Below are experts of layer 5 (counted from 0) of a mixture-of-experts language model. Rows are named router (the router's row for the expert), down (a neuron's output weights, with its number) and show model dimensions 0-63. Each number is 128 + 32 x the weight over its row's rms, rounded and kept within 0 to 255.
Before each expert's rows: "comes before" lists some tokens at least twice as common just after its tokens as in all text. This comes from a sample of Wikipedia text that the model never trained on. Tokens count by the router's weight.

# expert 51
comes before: " |", " date", "(s)", " Notes", "|---|---|---|---|", " Original"
router [160 152 160  78 143  94 142  80 134 126  49 142 126  93 142  91 142 122 129 158  99 101 143  85  82 108  52  98  98  72 115 122  93 101  81 132 151 189 151 165 135 127 155 170 131 123 182 125 134  96 178 181 105 135 162 169 104  88 177  59  85  92 111 170]
down0 [109 137 142 113  99 123 117 106 111 104 119 131  91 118 163  68 145 100 182 160  87 167 113 191 139 108  84 130 113  98  98 125 104  47 113  94 123 120 136 111 132 106 180 140  66 112  42 103 144 122 196 124  97 108 127 130 111 140 158 118 108 158  42 137]
down1 [ 94 116  94 105 169 109 162 140 170 102 120  92 166 140 130 116 156 135 117 136 145 113 103 102 143 162  93 133 112 124 111 167  67 120 150 165 101 136 119 135 190 163 152  74 128 131 197 212 120  70  86 136 148 169 104 155 155 136 131 172 131 124 157 170]

# expert 55
comes before: "\n", " The", " He", " In", "-", "The"
router [161 151 153 157 131  81 139  95 123 109 113 168  71 147  91  87 179 110 167 194  73 109 100 104 136 108  56  35  90  67 131 117 107  93  78 133 152 177 141 107 146 187 170 150 165 200 175  82 120  83 159 105 129 169 166  92 133 119 106  64 115 115 100 154]
down0 [122 135 130 155 148 102  94 167  98  60 124 166 137 121 124  40 110  87 115 121 119  84 168 112 100  79 117 112 109 113 157  98 113 138  99 157 181 120 112 129 117 192 147 161 142 102 181 129 172 111 155 173 197 119 170 128 136 102 123  91 139 112 185 151]
down1 [ 90 107 128 131 142  95  84 113 152 185 131 128 193 163 139  90 108 182 155  72 133 129 155 176  87 117 174  99 129 111  78 184 168 113 143  93 110 107 171 114  96 170 106 109 148  55 122 139 139 103  69 138 106 172 141 193  75 152 116 140 119 140 115  91]

# expert 28
comes before: " a", " been", " the", " an", " two", " not"
router [153 137 151 116 147 125 142 114 127 142 121 127 114  87 107 107 156 111 144 127 121 116 111  77  82 131  59 141 106 103 106 116  86 140  81 157 179 136 186 139 168 143 140 160 133 140 139 113 130  99 159 139  73 106 102 140 107  90 132 117 105  92  87 180]
down1 [ 70  99 165 126 147 160 141 162 111 126 168 181 144 107 141 108 138 176 152  82 185 115 147 122 146 129  96 140 101 167 178 111 154  78 195 118 128 139 122 132 100 146 149 109 127 139 129 102 160 118 106  95 140 135 105 101 153 112 127 175 130 127 195 138]
down2 [ 94 133  67 204 133 154 106 138 150 112 122 138 132  75 116 153 121 151 133 130 153 114 143 134 120  92 109 149  83 109  99 124 113 148 143  98 110 125 149  98 150 112 159 124 113 109 128 150  85 123 113 180 145 118 104 143 139 117 191 132 162 140 232 144]

# expert 52
comes before: " the", " a", " his", " he", " their", " which"
router [139 165 109  94 155 116 135  87 128  74  81 159 107 115  91  45 159 102 141 200  90 121 164  92  97 124  64  86 100  70 157 127  79 113  58 124 177 138 106 145 133 165 147 179  67 165 118  70 129 125 203 134 149 135 124 141 119 120  83 104 132  84 128 159]
down1 [140 129 140 110 171 141 100 117 138 132 110 183 157 156 170 132 128 109  98 138 205 145 148 156  91 177 101 165  98 113  67 129 156 124 110 219 141  96 111 122 142 168 107  63 159  43 148  98 100 103 136 229 112 130 144 105  86 179 136 181 174 150 110 130]
down2 [124 127  78 133 138 139 143 127 176 171 118 104 129  80 202 116 125 149  91 115 131 103 111 121  87  92 139  83 129 123  81 133 150  66 170 117 143 107 158 108  93 150 152 117 102 130 121 127  82 161 118  56  89 168 110 118 124 116 128 100 132 135 161 107]

# expert 2
comes before: " was", " the", " is", " of", " were", " has"
router [161 176 136  78 140  88 128  75 140 119 137 118 152 120 119 126 182 122 162 187  98  99 159  84  70 151 119  95 100  97 130 123 118 122  91 152 143 131 101 150 130 141 168 157 145 169 149 102 128  60 162 172 130 130 174 155 130 109 148 108 131 105  81 196]
down16 [169 106 147 135 188 152 108 135 159 135  84 105 105 112 127 132 122 145  86 152 172  97  68 103 124 121 157 100 131 117 157 157 112 168 123 108 108  94 128 118 153 112 127 123 111 147 129 157 119  41 113  59 161  98  89 151 121 127 155  91 125 127 161 168]
down17 [147  91 139 188  99 129 204 121 120 112  77 147 118 148 144  43 140 183 135 129 170 136 147 117 182 109  51 117 117 148 156  57 139 175 122 140 104 132 171 123 155  86 130 125  96 172 119 124  96 117  76 104 143 136  83 172 173 142  67 119 121 202 163 142]

# expert 29
comes before: "\n", "-", ":", " •", "|", " Country:"
router [139 158 175  87 142 109 175  99 116 104 130  74  92 131 148 111 162  99 179 172  98 134  94 102  57 162  51  78  95  96  63 139  87 115  94 164 185 152 116 134 173 137 173 153 140 127 107  97 119 133 134 126 132 159 177 189  71 115 154 145 101  96 107 198]
down1 [108 161 159  96  64 161 113 122 113 117 129 115 131  90  79 148 175 158 151  78 142 163 137 101  75  35 105 116 126 106 113 124  93 160 169 115  52 166 102 142 135 167 108 175 171 152 149 153  87 164 158 182 155 164 141 165 171 176 111 118 104 137 154 172]
down2 [162 113  92 102 110  86 121  82 116 154 141 132 116 120 164 146 141 151 119 119 129 158 142 154 100 121 106  94 113 130 130 102  48 108 134  79  75 131 106  78 129 122 133 120 150  77 119 110 140 130 129 110  57 102 187 120  58 122  72 135 117 127 141 162]

# expert 35
comes before: " the", " he", " a", " it", " they", " she"
router [147 157 111 125 143 125 190  91 109  80 169 180 180  81 102  80 143  95 194 175  95 102 185  81 144 150 102 101 114  57  95  60  99 153  87 132 136 135 112 190  86 133 134 168  75 156 104  81 111 112 141 166 152 152 159 109 123  84 102 124 111  61 147 192]
down1 [197 209  99 109 125 163  97 108 143 154 145 156 100 108 177 136 166 109  23 179 172 121 134 165 126 164 136  82 129 118  89 169  85 102 138 138 151  94 153 176 134 159 127 107 108  22  54 162 142 148 155 167 131 134 114  85 120 101 155 109  90  95 126 195]
down2 [148 140 118 125 145  77  86 112 194 103 127 129  99 177 148 175 122 111 138 160 139 121  97  74  88 126 133 143 103  66 109 149 125  94  69  73  88 111  63 122 133  94 132 114 134 142 108 144 151 144 112  98 162 155 144 150 105  94 154 128 107 132 154 174]

# expert 5
comes before: " the", " Born:", " in", " by", " a", " Died:"
router [171 141 174 127 116  59 124  71  99 122 123 128 123  88 106  51 154 104 129 164 112  96 165  88 101 118  58  84 106 115 161  75  78 126  71 111 152 190 126 148 114 176 153 184 113 173 140 134 117  82 141 155  81 145 138 101 124 130 150 121  92 113 111 118]
down0 [172 110 131 136 137 159 120 154 131 116 118 135 157 105 149 102  96 105  80 162 127 142 185 136 134 117 187 138 110 116 195 173 187 116  78 126  98 146  78  88 150 138 144 138 157 145 135 151 124 127 137 111 167 111 129 156 161 130  75 121 114 107 151  73]
down1 [190  91 161 118 124 111 169  79 176  94 148 122 116  71 139 108  99  83  87 110  97 165  94 166 128 145  98 143 183 135 130 156 102 209 163 101 114 102 147 165 106 111 186  60 127 154 121 110 104 135  76  85 110 141 158  78 113  79  91 162 124 164 102 146]

# expert 22
comes before: "-", "\n", "=", ":", " 6", " 4"
router [168 145 125 106 139  63 172  88 157  92 149 140 117 145 183 100 152 130 150 141 168 108  98  72  93 134  88  84 124  42 139 128 116 100  83 117 181 182 174 142 184 144 148 147 118 160 113  69 164  80 139 167 164 134 178 119 142  93 149  82 104  87  91 150]
down16 [ 91 134 175  81  81  64 149 131 155 167 123 129 110  90 134 109 124 119 121 155 119 127  85  80 137 154 159  93 164 145 112 165 127 127 114  78 140 104 100 144 104 136 182 150 113 156 175 114  96 109 190 142 178 164 106  49 132 162 129 110  54 186 158 138]
down17 [ 96 142 122 110 152 122 120 132 177  86 104 153 118 178 140 152  72  96 167 133  73  99 159 126 120 155  85  98 176 105 147 125 122 159  80 115  99  93 107 127  95 115 147 143 122 164 135 172 180  91  65 142 140  80  65 109 150 139 142 115  92 145 200  97]

# expert 19
comes before: " |", "|", "|---|---|---|---|---|---|", " •", " was", " age"
router [163 163 134 115 115 111 189  88 104 100  88 108 109 147 161  87 185 112 148 176  78 115 135  74 111 146  54  95  67 114  69 122  68 100 103 155 166 169 146 159 152 169 171 133 148 135 144 124 102  99 195 152 143 168 149 173 130 107 138  90  95 109  92 220]
down1 [ 81 104 121  92 157 128 106 109 114 118 153 141  92  60 136  92  61 110 117 133 120 150 143 121  54 147 152 109 118 109 153 137 125 186 127 120 114 129  74  90 147 150 142 137 129 117  83 104  88 113 136 126 106 128  99  77 117 117 104 160 119 123 112  66]
down2 [ 87 140 107  91 111 139  93  86 183 173 141  87  61 115 127 148 173 167 143 128 125  91 161 147 149 146 131  94 153 160 137 150  79 158 142 157 127  69 156 136 101 145 110 121 152  97 124 119 140 171 103 137 156 147 195 136  95  86 185 127 156 112 131 117]

# expert 12
comes before: " the", " a", " his", " he", " its", " it"
router [168 166  96 134 152  93 178  79 115  97 145 154 124 119  91  96 199 120 169 193 104 132 131  73 145 135 101  79 128  92  96  53  43 119 103 168 120 154 150 184 135 146 134 158 125 176  85  83 118 100 152 156 129 113 167 130 122 103 134  85 102  78  90 181]
down1 [172 102  79 139 184 109 147 115 169 106  93 127 143 158 110 132  67  94 113  96 101 152  98 147 120 125 113 124  81 132  85 144 122 172 136  82 130 154  57 109 149  62 127  90 113 116 128 114 132 137 109  62 133 150 142 200 149  97 122  92 137 138 160 131]
down2 [127 124 101 144 128  74 179 137 188 206 115 108 163 149 139 140 181 140 147 195 135 133  95 128 132 108 151 113  25  75 123 125 152 127  26 132 114 159 152 190  86 180  68 174 165 150 196 108 132 143  82 156 113 156 101 119 117 138 150  94 131  85 111 103]

# expert 58
comes before: " the", " to", " in", " by", " a", " that"
router [154 155 140 116 154 111 123  59 136 172 119 129 129  98 107  89 174  70 131 168  82 129 160  92  92 121  81 146  96 120 133 115 126 100  86 117 150 159 150 143 140 134 157 162 131 146 170  89 146  97 150 173 137 145 126 112  95 142 108 119 122  95  88 165]
down0 [116  85 102 127 123  56 171 139 111 118  80 122 113 165 109 169 164 120 132 170  85 122 110 136 164 143 141 167 105 147 142 137 101 132 155 145 133 141  37 120 114  85 118 121 142 108 107 149 117 191 140 147 162 168  99 117 122 180 102  83 104 165 125 181]
down1 [ 92 102 146 150 128 104 134 137 130 113 109 153 111 121 175  76 142  99 127  93 121 159 105 126 191 158 155 161 131 120  94 123 144 161 109 127 144 188 154 186 133 125 145 101 153  79 116 133 150 137 108 164 102 179  93 177 117 121 144 120 134 122 129 127]

# expert 40
comes before: "\n", "|", "-", "The", "In", "=="
router [152 136 129 156 111 112 149 145 128  88  55 100  88  19 115 118 122 137 195 151 116 123 165 115  94  81 151 113 126 157 135 107 124 107 127 144  96 148 172 120 131 157  98 155 164 156 118 121 187  65 176 120 140 131 148 115  99 144 101 141 162  91 129 109]
down12 [133 159 102 106  60 123 104 155 124  89 131 186  97  64 105 164  82 155 107 150 118 111 146 136  98  58 114  93 142 146  99 193 108  90  98 105 130 144 169 177 142  87 111 140 172 148 146 146 172  55 166 101 172 152  91 149  96 158 119 147 104 110 191 125]
down13 [110 149  80 146  69 108  91 114 113 168  97 152 136 155 119 139 137 151 128 139 133 162 134 110 111  73 161 136 181 136 149  97 110  97 128 127 141 119 110 113 154  96 192 141 108 178 153 122 119  81 124 110 121 171 195  59 166 101 158 124 183 109 223 128]